Weights of a small mixture-of-experts language model, trained from scratch on English Wikipedia: a variant of SOAP for the experts.
Below are experts of layer 5 (counted from 0) of a mixture-of-experts language model. Rows are named router (the router's row for the expert), gate (a neuron's input weights, with its number), up (a neuron's input weights, with its number) and show model dimensions 336-391. Each number is 500 + 50 x the weight over its row's rms, rounded and kept within 0 to 999. Numbers have three digits each.
Before each expert's rows: "mostly gets" lists some tokens that are sent to it at least half of the time. This comes from a sample of Wikipedia text that the model never trained on.

# expert 10
mostly gets: ".", "The", " The", " \"", " .", " album"
router:417476559443489479516547475528430519591524563606461448481506431386418531548528486459478444493472561578595549519525507524518507530471510414483489460423513592503476630534
gate0:451506574444524457466483550548435517479417462465448464516581531415564415431499529451513497487487448531461468456469514551464481549465465539460505578469488484499485440533
up0:404520581532530489577451567438545503465574521604533495507572474479384636587495458559530520476498409512536448524466563471482492468592517457349549463481521499490516531484
gate1:494590544332472482399544446561472543526556474528544523531543388482512469498504393519486471556506477508524521477488522519509522620471475548449459533502492613488446480509
up1:509453567463466477458536577482519559436473501542466488583568456483515437588460446575427492461510495592511530569562489557496449517503535452469436432491486478505533490508
gate2:540482554541439489551407479405525564504483539513405520513485506581445405516509451450585540481439400525476459498512507428549436546516558568558537485452554500508493555451
up2:575519571544474524593511514480536489522398550509577478466516451408539508448518457488518580542568512478604523473488506435523457503566432602447493576540484622512523529455
gate3:428474500461490439577545498554456480512442380505456431475548525508494474462456447467459514498511519420477609563474495452588479421466518516499531483576494502482487528540
up3:502469459520579543491540528553480504546492469448485514517537472474478473472478421485443396572586473529518486456452485443484483386472487491525473438478505507543448519546
gate4:564514539396567550453530465545441390528517450512489439501537451504503468541519479449455526446443481512566525440514537555544418523544422481515482552471541556470450518414
up4:472552523549525580564454518461498474569486514505470489565469606507539475475523536599568577548541424524449496497388548569562516535437465440558503468499487449515491427473
gate5:534560609554491485497582465479494537521520539518544485463449627480428515488456516543437601455613570367554486553532388526525555523444491481499486495505426445444547471527
up5:421425382481543346481500459505470560449547512540554530505566519445430537474533530472536492509513547519504587475447597524476500536571481545432479484512511512545527499477
gate6:517485506549545544489579554480564540526466507533511389477641454450484493541527446554507551438480546442546480534387565567502513569447430491487497474519494550445477491489
up6:545532585517578435560595522461444480503502606552565433456464500504478575501485523503497507458400538477529563426502460607538536463572474498547497407462467665585462508474
gate7:472533530485499504538425521561402573522571478488414554429525530480489543655477421604447488414503505462529441442517537504466494513497482478453484524512508494524501510467
up7:557394495535478360512604517386455523414650500476497498451557546406507523449462534429439440530623600523561436568494460445486442564516458566485506544561540352440408525499
gate8:498511482557459544492478496523355402529509509500517447502517521430500451497470452478492466507431530479533516485521509501506475429570506501511584473411374471430580510485
up8:423519483531418538500568471451565506408466488463494474427472440645594516534526504464583455487525451593450520440596507492473528584539539541492512522423514505462435476473
gate9:480414539543483488509466477492520459570499522537481443449567551554514557531472475461512559491553567448514521469542487439458519515531357468542485521407497454401398530436
up9:498526498455482529498531502420542525491530470497529541500543436481568621397373486426469473556464502464547374529488487412496465595487536498525528546486511471417534429545
gate10:500501554442516485469520500480508506460505493476534500498501463448512496498449455470518467493429490437498507420445520503496543532400510425456527532440557446481578429490
up10:481468496551487508495505500593471414483459489465532516480458453477543468481537468485500513507542462563509457488413496496521542475497472460512550503554528444544547532406
gate11:477412508521576498455474481513497561460509571464426420510564500535545513539483459486499473402589543491494575521500424467438492499515442487527499596431531526499458451506
up11:451499520549563499520484507528451494491435487477465503490479523540462547478607466534447438479598519493514518553466541492564507443519457489520574431544522442499411425472
gate12:556472531521562485492489525560568428581508508474463453545454530540429475576493508568471549411438443570459552422585515532548507479485508454487505506571519462417485592516
up12:517590504511415467484502485603465576436423555494522488514566511485619583541470550509507554402435533538477493470466438549569581460437554474512464477511608476590409505449
gate13:624508557434514455543437578437526418510437476499507460610422493454539508450461462417523413473441452538495421517448500532517520443650606579508583521550440546532476476488
up13:482484539484485495484570359468520465493521373483554474484475520492442489579466491475500570524623529534575448528467579533479525503493441486512504532495540520395515573568
gate14:530379490436409499482426513487486466526481496411517486522502485505498508510511412488544453502529545577485482459572499500471531484476441510489525504543526526404502480553
up14:298480468618447388513549453552492412526521431481554535435442572537498549553537523383494507500430484499517486449476553546532450583477582543558523446544581564543435593470
gate15:544559449439527530473457564575481530371470423485433592554528518477404425535502552517481510431495411506531463422415514538500566554484530518451498589534536432486538565466
up15:510412437587485516527544468478533543588547560449460469491530515548514411454491549549511459542442443621524458468511537411487517420525585479507503503454511539459370444476
gate16:522528555510444487590493468474508457481536546530500436521495450455522530600462520465507445509522554504458470516531502485539424574447458481494435417458499415453419549536
up16:531498413530432505420443545557479545462504406492535492524565494468537499411540517487521431565501532594547477502415464565538524485449543597501521477537399473404524558569
gate17:459408528448499427511511548562498530576623542529496523521492491588491497462408490527408555480581471431430555479531532503451463493488422478525524480531490480520521504523
up17:450450566450383505502442505503504610501567434471538416454546517562539463530414547511399545457605574477465445449536466510479537536458472558480496513420502595452492414438

# expert 1
mostly gets: " In", "In", " in", " /", " at", "See"
router:450497474673501478479488488481538574510382542654434549537488545480558469426502409512493499520521518438563496599576519474447498468464382525479548470509576498500546569548
gate0:565493555478442447455517441402619528412450557529439511465370447555544482555494495556600463518521451446571420442382504526523533456607559544522526425570560492525518469473
up0:481481419557483506500529489518437462490447602538551474464477518451544480494516453601544564497470508499472505555434509500511418512549541445580443492530565600489514516533
gate1:560491449546481519550472436519490506504478495417459402571567538576595519525566511493496490474553494472509432520570512597420475430492424512601476636552498489416477551373
up1:530486470479485538395473521549569482417453495531608410567575525575559468506547382585542466525486511545495526615592533559467473530512581565502553522489493591496498484524
gate2:490554456476570542487375494616498522478512443500497563569494515463497483545564512528502526530480483417472530549526455519466465550482487559519523409470546562451537461525
up2:556529486478557538464512447479485414605453446482604547534486550540584389550469528463527548535472482555423489456484525470454586509522443567622522460467499483436501547551
gate3:448459497550431455514481493513437397488523527487523449504514468522510514446575475443553466572524477468444507463532409507458521470486514548373492491408523411523576514452
up3:452462497543473565453474580510432483538419497509425504421552479598433634473497535532479460544540469519545471473560419507532438534556590512432526404433509579540464473460
gate4:464407494579454503527533562600522585484449419468506400496524495447407534516492520448502496493501470448501455477475420523509448514492481562515517457555488540462427588550
up4:566553515555445472575360426446479573444414525516493413503414500483499432511492541490462513594485525527492563517497523531561525398456496440542443525437498462507445485419
gate5:456545453576505390385510485469466484540355471497579488537493465486468470509530515411475426491518579456515458472595564512549594480446501480502490474473502454429537512518
up5:501581483455509512501480454599463535524530422415459562510543517489482496480494472471524551497523474547509490539476465481436437499530497501523513572551454519443537518419
gate6:456536511471499512429514454462648451590488420627533559543595451500541454412502517526419420503538431539455550528419532546474505509503496483625578522437379561459486481444
up6:499541550447528515489510513499439495566505487468430487520478400555543363452527662514592500560444405491425448439507557492547513485529508495446533524565548553413493469513
gate7:547443541438455449514468453540488474493485565513465519468444461467461466504453528472502456459508533378466540532519484540420593499458560531485540439453484493468607456437
up7:502483568612507482450576472504569504537492477519551518614516464494538522533588530504475487516426495496449531378519516461594473498561433460513483503427559453486506556505
gate8:541510502510496510474593471530453478452524450500444492464496472483442519492485523522554469456504448475463478535488539528436521474477527581531523468509554430586461488472
up8:527563485538502595504485473438547458521479497554404451633540492523517426483435483484558489463517543554420482523516427582538494474457458402476456539539545447455412389498
gate9:425582528526534417423465484523531451581585515511580585458557475471603511502436488540488474569429526446527481424468477550504545483558489489443487534586464438429450546548
up9:476515486433587560478520505507469506460526539405449506453528461465457588543550550502470462469531512430438462420503507489544526512479434526539512561491537486460421627500
gate10:530439492481505504392460438486436576518484444446454488445475493541462542512518482535439546596573493408445518395436522511490495501541437509553549494502491577517501485544
up10:403585489529407518536554413634501490582379545563473516504497541480471479518519529494585480451462480499506413464402453465443487469450440494447448511464444516529585546536
gate11:502520498495590544500577579439432462438436496464564452547421485473538420638547616486534601483490520463433553570540486513552533498384470614536548410467463576504484469564
up11:516517487485448555566570495501429479465512491517523445474581545566490503457509498469518437465461530445568518466549475482487503563459504555471414562464458490558473569436
gate12:449556479472424498463540523568548477604536504490574485398420521475488447483572535564516412457544451534540480489464504501507499548522495540464436480541565446531619601494
up12:418491497438367482523464477487447582458457525516560582453493500471501495482500536505539551435611485523444467482573421613426465497502492537516501439525489443489501556559
gate13:492506484577499452427528481536471503399483519478467454504601543433545439503443417445505399433459530505526507563467487466566475517453461511443562451515528464420493558372
up13:509509528501450439552488522555560492438403565357552403544538514430513570454480437470513539447523541470513413410513563537441455569515503428483553483431500551481551511414
gate14:588521569527509495481466621556543543552439443510555460522619433497568427456450450520473589500516442541452522452552534510478563575463571561450595539456566463520490469534
up14:518515444427486532537574604539587439501615436421508466496416557484501477531511495590429502516515564419488524555532419495562418418383604532457494454494402502481526520474
gate15:471645500548478549550446478516443435480486539459486529498486467535459437432538476524555416491517556551449495503621467511580463541502509449551507456444495560526557545512
up15:474586583494455467568452525505458569534488539494493487498540451538434464446485466537551560576582417533603545503548566534433443548551462476517535492518508477588504474560
gate16:505505508527508394526448435505517562466486525468420530418549550478430470509505451348545529509450489514514584533496477479381458451506489557489595482458555543449468531440
up16:630411520546564463464470447503446556480469460515501509508539463541525463444497470421520470441572495442548424472451527435473533405453640593627519493528509495536433490566
gate17:534453519561454450409353478540538447521424442508471472635445526528428505460473518511505588531493468472443449490463545517549474558388509519506458542507514497517468592478
up17:550507543548486510485519383592478577532537426503530490492590475537582534436570485481526571541451566489453533489472547493528550479435515470450483488525439535481532442553

# expert 5
mostly gets: " War", " Carolina", " km", "avi", " war", " Army"
router:548457543456487419557469478560448509522432406447478580489458476532561575487478524620459466467483488503510500494465589498493516506502444529527549542537535544488547444421
gate0:446577605468415578549532502499539486441580482507475551452504514540455521641627509520509571586591564484458504547445554582465429543526531562540539467510538498530456521471
up0:534497467502488487482463546508446522543455481482560458487476492542393570561408498520510452477540470581495519395459462494542531511574447579425426395438500518487446533389
gate1:481567442441538521440496363579397568502508505516559568547435552550470531577524523528580520422512504498452546505504423513521489567533496475497436542512442475571520464512
up1:558431421520512507465467583565534450478494571587485496616531561505534528444512552542427403476507445506596483629529515432483497519515507429526491462482401510453582369485
gate2:498559427520419402511438461499542488498488472527470618480419527500493556497518481530505522591520466491540414475536448526519542479521417521448559508472495553603497539410
up2:502538576442465497599514514529475553457480474551443516500597511491538542495555539574500499581545457385550533518561484434472522484434513372539526453536474489453555555612
gate3:570504532515446480518567475483557486555467552524539536466588531371481474560558470549439458493490514419534552377475514516512530520462476458442584576505462495605467487495
up3:454481547494470529412449516561479480454544470480538479462507518598491538508420556427477488413549500497521487486467572476572518557541441534504522499473506534442539472572
gate4:515572559541495523512478481522533417447522486484468555530507571548505566512508516437608488461492506468425409480502450479493471507536500525487444431464460507483487503543
up4:508526550433381533492495569554481508478424456517471453479550534554431516475469429554507526492520458499456481481468505468490550512499479571431522565532485547502501469490
gate5:436415511563541471430486503467480587537507495495563524489392522544487494461614518522440476477486500517403454416426604514493518590522461524559468439559487505561534414543
up5:486456533523480556541491480568498569509574496539439534512418451564494400524560457497509504394574539480537581553432537435591525504460414460475468513506437461535430479573
gate6:568515474497461457537487566527486489437397572576474509488560516495547522483537501479417497425498529486537484462571488575507528550493480486455506444613472403594560518402
up6:537490582486487458449605516484502441514454490513515557474454403489519476488511552448584624491533409582557503495469572528479433531522527545514562405448466487490457478461
gate7:455516421492530523583500543544479535517575485573425518544467527500541512574555441511547491511439455602463544487543512549520364506456440505519485479474509501473478529522
up7:422537506470479433487525502505486514521555400511465492451455515487496539499625568546491549440524518594524463524459433493483512551508395527557429569480541502518510536613
gate8:445478439464591486503433543638487469497598527543446555563515590452488452478488558488605482491535518504569562452522523481492460484445512493611630508554519541466496481554
up8:524531511505560534457424436554586487472407582552450507455436489500477532441512552572499432418520636509387518498479524526484479557516553462523556526540535515460398388392
gate9:649448483422483410473449490435464547473514444455396583531548529486467530478515541538551444625434602477494509498484463475346474538630504492477426515510472510526493400502
up9:549565444539475448512443429569512532499469452452528463451531572518530492542574478472505547461479540427408451489476465496472445481525507473464472474515397451530577517434
gate10:522427497529485455526563455493413377521456430535541514466453529446557501590500458604442557459518417547485504472488445464502583432489516407532522450524464352407530469502
up10:498393501542554479550500522583432495527418478448465397468519434515519517516478528503565502522396488461385582588488471575536527573461510444485542584521513531470538520536
gate11:438501466470368502536504464511564442598503497465498530564499434484438558460486542520472520578467504419475497530511495508453451443491441449536572598424502545451444499462
up11:529568513490477556449570477480582509569444516442501537521481480374472524552478527473437637489433564537503424464451581475546470558480605529508449528576555441478404459525
gate12:582469506533473510493390456482600489493471546492485508526443508572509524549479385505466543558543517516518471468479536511488526528552514453504474566496492410433540581475
up12:462461572470494470501569474482566498572360516485555467558476465551484501480486569463621513441513619448498465518564483522567449504487465541554422485524437559564442491522
gate13:458484592487535553540500538427482491497537377506522508552496589467539594475520533555461498493561443494505481479462560455413510442481508397489533560522565519499563557454
up13:530556494526603588523598487484581519671490508487509563497545458411504517436497500487478521449482510524519481405522493581411500436503537490527513531473510485488468472517
gate14:507504527395542441431476478402403560533529516547479528462532459492476494541550482497463509521440498539487557509416555475493495446527513501507467513463398611491505516518
up14:493496497488456570428487498514549480556525464384444429516459530495559540572476552575494487569555478487470475414568455523470498473557527563464562554540508481364402489547
gate15:522463640479474517477446509408451475468562523472449523462528462455528473507473604500504507436482517493532438428541595393432470526459433560513489552471443486461547535486
up15:450565442475442531499480536570557535481458503445541525491449452546543462562497457564481508526526463511502429533507619452452487510494480550543451534425497488439496425480
gate16:516505458479518522542445501545494512510418560424498613502515525477489558594445502452447497451469506448590422482526542528449622528469546524440458591584547500523473514512
up16:480498488509449517572370575532567425574583482559471530509552468502479602450484572552482450522476529456498569510489539512522425492628554565547491566496484500598632497561
gate17:471470466571450432525505541525426455588474525527475552529484573505576504549546532598476582530484453451509493553563468595587469426409425619535494530481518536515565481521
up17:497533481499448556517473541461404409531494532470668574490539489498541646484542597519462508548545578533572555442426473477428490456553471466460546539447617496485500531473

# expert 4
mostly gets: "cc", "irc", "Br", "ift", "rib", "isc"
router:557507517506550633543507488506522492522528443490475484447420486537456554470499436531508461488498487497545530453501536589464536470458464426442472496510521507481479458481
gate0:508555488390504473482479460464510523530471435521441594473517553550510529531549552555554584458648438497468529542482521492420516556453465482439460455480584508508551485549
up0:512537560473475474438461583541459522462485580578474601408448533530550502441503430567473444482452497558470444485495550450456507538508418492558464477553542566463527610507
gate1:554516532499535490443512517528556511585539494529632447568539527560516503521427488490455538444447421499493506516543581580543520557501433452506511575525447449483509468407
up1:560542535507445471582562506461512494536519419540488462373482457466538562396499471502426533475514587489499446528511472438561517590506446497531414503526541538403429494557
gate2:550496560505465594482503435445477483459462515466532509462504475503506480478514517568380498542462492569501506438426551512493464528589518590448387539477591497370434432498
up2:482449578495511491502457514418538443418475563461410624434481534546360571520532500563526454505508514510543589583569432506527517424581477504465505451521594529516519433547
gate3:443563530398475476473489518521565528513414513466539586454550581480494480551525515537483479582440518577609538536518380414489540514535420526535449469484550446443476481547
up3:483433545498478522479575504464459494598538540515582575475497446524530509482475534462486483531553536553480549414441574510496466547519550552507522558532541521477516563502
gate4:516449598525510446473464452460492533435532483477486515499491489542518503538528499519495455439506483569430515452525570513542491478494427525611482448498436425439474492465
up4:455568504538441514492464452446483531547509461508457517422494486551483505443511472454526524538503507428506456439439557572562508584548479378595467461528524472450497548586
gate5:532425488575599433497474465506435472552534481559526520509501455524461474513450572478594591515545467528482547536466417468575539608504516441477543625509524537466527567503
up5:542394539493466552520427502526460486453516519512511429552569490551548440475453582459438548444567531466474597482557504437497528495428518435551531497546515485511520468491
gate6:464491462469451493566607480590447477461469561528472519485426499540541429499488470517598475492456517492509476482487489530432553528422460559511516494548466571477402398475
up6:475422553526471403460500530483447548528567582413526449439537542352530562536436483498468494545535566587408472411489579495570535494515513537542536492525504467483538492589
gate7:478511564497468577488488523532484422545511535456489538591475494459485427428501528525473590419534451488616469528493465498504478563495504498412497598521463523495520496510
up7:559568560483523484524479464511497507533481462478508532480528488543491432504474601361432451519536510434550442431511464527578552544489535503421504459482586416472471543517
gate8:518501468560515556565615537424584500497544568516529529503479443513556524540384549426544497601519461423478532503472506464499443528445490564516526478510505488535520501467
up8:554490488502497474488552615407485477538513509492458506496501467442551582517514525479515496493470521628546399471543550460455463448518473464472488502505571398439547497540
gate9:492587572450564516544601505599522474521429487513503579552474598483470474480475514430494516369512503561502462447520543553493443606530415503407552570469525521485580504538
up9:548483368573481488566511549546441498521508522535517541517557471548489426449506472550547467550564506419463626450542467573615483470453495507498533531543483457488570531546
gate10:499564557550454574480485477419474442524506531476471511528509524497542511498511510480521428419449576582517631503475493518489424478482467467477455471492503488471491452453
up10:439502458495522548542410545506604545499516552564541461513493498502473489478457548427465378509489502566463557561392521434550497536547515531621470491491427475462486479491
gate11:541562409419547547420554453466482508543488503473411431521498589516441533542436510521483505552505424473517511548523527542576469451468601555399463490577551480444539537537
up11:470419496524561561507521480551553565460556464519505496546464488553501497575478509506502566442429520545514449557475555470536462569572532609481498504544539481484523490437
gate12:433438542512407546558567455525461456482558525501479456499332599478527559471528458523500455567569533484606402458520442548521472582459510488485456446441519538485561513518
up12:475534568543405453450499509512436440473445473340513391515504477404575528488581518445458454484504477453509489470355449494467570470375504505440483451453476614514583497402
gate13:513552450522607505480502571598504472529493483385554408451538555617502509432462603417526417490531609485609466485530529478448447455569419522443516488519506512475516531499
up13:542567497554521364508533540527416472562413505513511467516565494534499515537444530440499450525491441486487388513465494610469537446523498561510472534508428500508438568503
gate14:571452505425561492478497524483546533492531408507448454510492440535490443412490472470520515581511419583493504432464489466480516500525473502494469527546502508491428527526
up14:511539539535563477581560414481458523537472569526474452513553536424478430453556504485515595565526435520511526432550526450450376415458444462543562477520530495479611529508
gate15:523452511519519407502468567544513572533571499425531403494443510517527530527475489514475522505468497572621536525527572518523511493492482451484531550501443468537558420486
up15:458549489528460494435487498528585459554531538441559448497468532507380495546491597541526537556471557509555463482552465506479540595482440522590410479555447439512412572580
gate16:512415532508568412455445544495439510512503463500486443577506611546575511525408515527501544452438508511567491522531403548551534448540485532516522416529534473513457508544
up16:495540481538418455558516479486587544596493542472509401534420413470563581502481540473551538588445559502549458536533538529506320543514521594567570537472530496575550519469
gate17:532459395508559542459547388453467521504482530544494535481546565481532459589521513494531377533496475476473487682469550574438554472479522503462420532484502509510482499395
up17:470553537480550588513534459506522405433568517454566410528580470495567535563472485492471621592500502572549506568476530439484493481392473586497487465440499512434453470571

# expert 0
mostly gets: "\n", "=", " its", "\n\n", "\n ", " their"
router:488479550498419454487503514531485517435502396534529510493541508536477420515542449467491554472487512597461470466455496463606539562505638554488504501505450540521530581510
gate0:476477494531485412448468466536484521515439481475543411381536561488537503474499512545546459507491392518583387412457470501454524569490480477465379565561574516469475485530
up0:562478520561500498492458513510536517434453535449509429523550425474545428412527530512533456447500543618471417390534520479522492479606461588509465527477590424451471449531
gate1:491493592531563592490466417486387394578495450522437563430452540399484451499458519569567561551465492457569490532474579564444447552533550516512474478511597555559552552544
up1:532458520528632513473492512473483524483572518483478509523513522491538432416506469518536560632554556464531498504428492470555499515388494464480588415527470499483494452462
gate2:503515483426546521452430469513470495539488450546443429494476528452467483488470482567529504521513491499592506537514469564480526524600459463495458516452459532496672549507
up2:572475561377444602477429424560518450442495473484476462462412476454460566517515474508511429584547449541551503442518504477383567506527504501480533499379466525511506521499
gate3:484426503555541419436447487524548427490473480552475474426498431521421474478576496515561513483407465449487469513488484546537502536456436494467578503517487604516407529570
up3:429535508473502430512511534421429425436485480564485463532478504501438528497499469501463472533425495488503474544447460520496527538450582409465514477493396518517451448577
gate4:464459602491538519475393545496466515509494497525470610478488513484513548533461577473597482532520471538513511506539567512382565504422508537501434423473475503536507503569
up4:538461493436569443540547526463549498536422500506433583497538494582518432438502489506551504418518482496497452551428529536479459566500558542436552562597435539519617478459
gate5:500409474472476517441568446544491406593507387466467463501492488523479442412475489494568500470426498523486546467428487538509572557475443567397494482483437486466597519442
up5:485585527524496411463542470486572539477518558554529477465465504517569493446470456559511515461459432471493401446487548516482479535539422418591515440508457557580575539474
gate6:483574473527578425521527545510500471507503444578593527476510486564509423497427559465398455538488485609530520468418476458465462470479488418544540556445497501482509577463
up6:469465474489483499450447417499480504414481535543540486490549387511461521514442481422511524546550605531445420436498504504498421507581448450556418559564431494545501533570
gate7:490406485569497558487497433503400518463477582497521561578570473482498569529536538517473444435524419503440518501408503509463408549552393509551477543471487541473522428569
up7:433534470628490530486399459510477419470529519473531534558424426506460480535495515447472560601462414528385462535479550427611465478498469565503582529487460528499461535419
gate8:661437478534505508430563454496450468495495522533529552449511347512547447433453409492459513553477507385478538504491522500515537533450449468501501484576546550445521459499
up8:491442551485419499478451471466521556544507465483526534464470501549395473553535467489539507553492553459545530576415422531372480531389411501656495431503517492509537493543
gate9:471541544464549524567534442498589510498577480537550448561608488464494509531468481466452461534524421476441491518404454506445535551555519497428564554525482525489543388559
up9:484547468485547563409460656467510535571527473439453433557473464517478602510513462437478572529554410409537494502426485524461472569550470544487514507433548587408473435436
gate10:422534530450493507435517555533447548604474454435616426386447574476573465570505540471504499480491430524450391441520489524466515493527490437513460531460409529538565546584
up10:539469468467546515456428489478543461498519460479476440474448409558515465530399576477489505576420445483453457586500490506513535533457398399458495580487512582576502567462
gate11:526491468603446576408548506484493455454492508600479466482569512483654557529525442518482568519467579585429506431432505491522518439501494566439486529522423436484400486513
up11:479507488606456583620578445597442510498487411513580494424350462448552534514485528532523593541481473430460465516417488535516498528486495493483463544493506568482527483435
gate12:500533509456515443419494469620498517459419454522432421473543488575517556496538468451549535516513465422458503476452371503502456591483495497547416503480559537430515402465
up12:501500533483497477619512478578497425496554471529571455561469569557518486406614541596484488399525483533530441485454541427496621530514485517492553575522541574485506484502
gate13:561509492638519564406491454551422440576423474556506502499508579509410595608460555541559585504411504581529569368523508630466583602506493496557456491611545573522474529459
up13:432474430527471493421462512510526512542541414483445562487467504519374403501575512515434488549490544380460506468565443544473490555533503542485542592452458470543571522492
gate14:517515520481480408465469429490495507543443361566504500565451435424566572486471465534575487447370470473539467395445497532612475459388419557495451531501508483583476394476
up14:550487522521435603520412496465400503500578511502523390435496498495487494556481526466446569487497467476454469524444489523459484435504398479483382601624510566500471468465
gate15:466546518437542548534606533570551492591499421518495574583481470510521576565435554393555550495502536464532433495496508500564504527587488464436423518585521569551521449486
up15:556487498554519511548546515505472533552406483442488472502428486533626577438567466425503482401492519566420424443370450474509504480504457422467468518487491548534480500496
gate16:495531507531497510501475457532486503470531368518407436474604532492447612574482488508522506481552485464563457500535520451519490542506483478461543485542540540464519488499
up16:557523538554555468527439584396525475510514577422544501553488522506490527532578452428458394553510540513422499532553520478496567529471422438498528566552577540508449524534
gate17:579519539479441516477479504493473638505494435466528557412560521492513522542509514550582483480434412479402462502460540526426464541448416511606508541518499534439492559385
up17:465529444573481493509496513472483451465501508414449504448546512515516526484515501481601616577543496551414474478599495539490408543518504547575463451515503454479497570414

# expert 3
mostly gets: " which", " that", " but", " after", " when", " they"
router:415588414441487593467484484545439480473533513551520453566579507522538456412497539538534490462478507496557503499507416470554456584536478545450392538535515482439431445524
gate0:461520496567495504461480559563527519490451584520490515556457513512574458507557539567528502472486491493484553427559455502497468506420514501596504553414616571482476546533
up0:490441514461453492446494451588588442486502490589463438472512486589505466507566543367507554569542538499504543497574546460517522481596516586517469523430430573510474491558
gate1:471606447520472537524465518514558466543541476572513541473512457570458492463538451503521474635449497474551581511496461479422494530461530554501482615533587486439552494537
up1:559512488601441480557454513493488564539493427516477475508459610448427483400592507463515479420515426524514590428460390489441444459516454512489559519522462509548601513432
gate2:488548475580501440565418476543457436475446456473433488526499495651508428558511471565542524510526506568438476476597489506527457518587556476490473492537533499437522461547
up2:449564518398428482583489498422434462428507545564581457401492523504468531512559462490462504420459450559508528468487461466661495516485438589606470544470479486571481459473
gate3:579582405488497551529478496516607583471593542536518593516557473603480538498390517501511523495503464433526448466475555451505437507557479472532511566559449487597556475453
up3:493569433497519492440539440499452437453588524535378519447570427490433495458502462500565452536543410537533531523549470474489560529499422449451580514452503474556560509560
gate4:500443443496523552377457518580450543469472460452473442348462536433568505530467471479495417447460431445499500453542539551498496579469481492563469499626535516464497463500
up4:466516517478465526470483440553494489522489545569433472501485519448538438465443499479579559450476558560516500504474439455469544493397480497401482520520511490444520513436
gate5:510488592538451539535478542585564455422463497506502423438491441479505496521535534532536545528488480466592524469533484438513507554501564497417572588491491583494548497511
up5:521572420510390517484447473461439562552472492425436542475552629520477493505499450507466541487427503552512486506525525471513487460607424517448458501571481445541417471401
gate6:482465419522511471444513502504555501517457499517440485517473430568484550509525576509491522364463578453463472413547444401547440498518498519538456512491545414547524458514
up6:531504565557429529476491471434557510577552468476559510527443496500519539479595462526485529580502531439495587538465518571558532576548444567367478527544636505577372532473
gate7:528499443514481486508623479469481494473574447545574580402439533470470490540472548496490556424453479474549574512513506503466446548499485454577478539447481556589496551492
up7:572611523482546453569421493437423482489516387498569515477605481485456527496550511483585549498596466539521489562491451502460503492528442567528453528527453428408581516462
gate8:471525506454664435530513402551503431581588575474569516391447504514549495481479519537436535541494490533515488469519542456526575482545469525437443465512478509493436505483
up8:575419468595452475497460504550529527437513433488526535495410597491483487401529478508535520441544543560543439522475583535503473576474516486431409539563397409457530516508
gate9:366469476483453580438505528465550515470566525493524526506494555549574496490552489503473522442472503497491627473566514432532542486493469568609489475453593485391449451489
up9:499573472539487502488524474548488590484470406562422517497438641531507496481516447413516564549474653567575572430659463465462507403453447521532436545456483505488455490524
gate10:433532502495452590513565494529520474572518448519507489545554534509530554598545516528456488531513438520500538479450488433553518637461456557470495521516651477390526439404
up10:435474443537544477438503473470541445595566551450547505444574482509443567458549518551460523541497529523502532426476509475524479525496512443461500549406549536522457536501
gate11:470533579483539477584505464535493515487535466465544413433535579536435470512551493524502514521524588579487481543526450463492450500572462444546444550576489526510535403476
up11:485466430532484474537575423492419547441434538445398540379447503502515471460545531514546535503466514564456463434548452483452436425476520504470466509466483432416478552544
gate12:477382475522511539534510407425513525374452453514459459564503489507584426486483514516504460423430550490517525536441575452474552486542421540403373576565602476557545451503
up12:518425487502543458579528564434552524458504548529500454491629472509553576467471504605541515523683476480536487478491491413439458548480539494525528395474488519453570439530
gate13:395454538429542457577452589431529558515436485457501556514574540423469500527487516535487508441502486492518546523514528472538474553466456548489565511484445571553500384521
up13:463465477497391495472390550479490453474459530455599549507492521493518463413555505535492466491566526484508446541493490527504484444426540509536544513415529610594555584505
gate14:394501524440539486458490468488545454367468464490503580493527529472491532559529490456499545420441459570537559510505514434488521590547591450599495479491528574473467487526
up14:512565475499540571566523506533486553461473539498503444470434501427465531574469419564480485587398514576529471376522499547462501544468521504486510416526495484518490485562
gate15:524559484454467500499520483548485526535497412414478470520453370472491452512545548574469569506557307401497498508567470482487527379554504514473514559496527394451490615543
up15:466555542431504504607445508540529558414521549431474490456490553460430538460517490410526493507493440461480525512457537473478601488457524473504522504454451454527486525496
gate16:410519510530565604561503584482476454471499551477449468473541480499493514542455517454496443531511487476463521464502436497451505524557513463530583448421473614469538496480
up16:434481475553516438514498485430501554335527479404497460550609453441494530408529498467502491396554444465488556535568613518526546452553480446535520380450462558467448531529
gate17:484595465554512519497496525469461465473495475512428490427586472364560469480445494540458481429475490455494529469522482452482505520504607560479484428515499570398476481479
up17:572477508525490519540430533521525587587491453439509456493531399480477555465525543574486525486547529598583500485434587567430485535471465468461539463480517500551522503463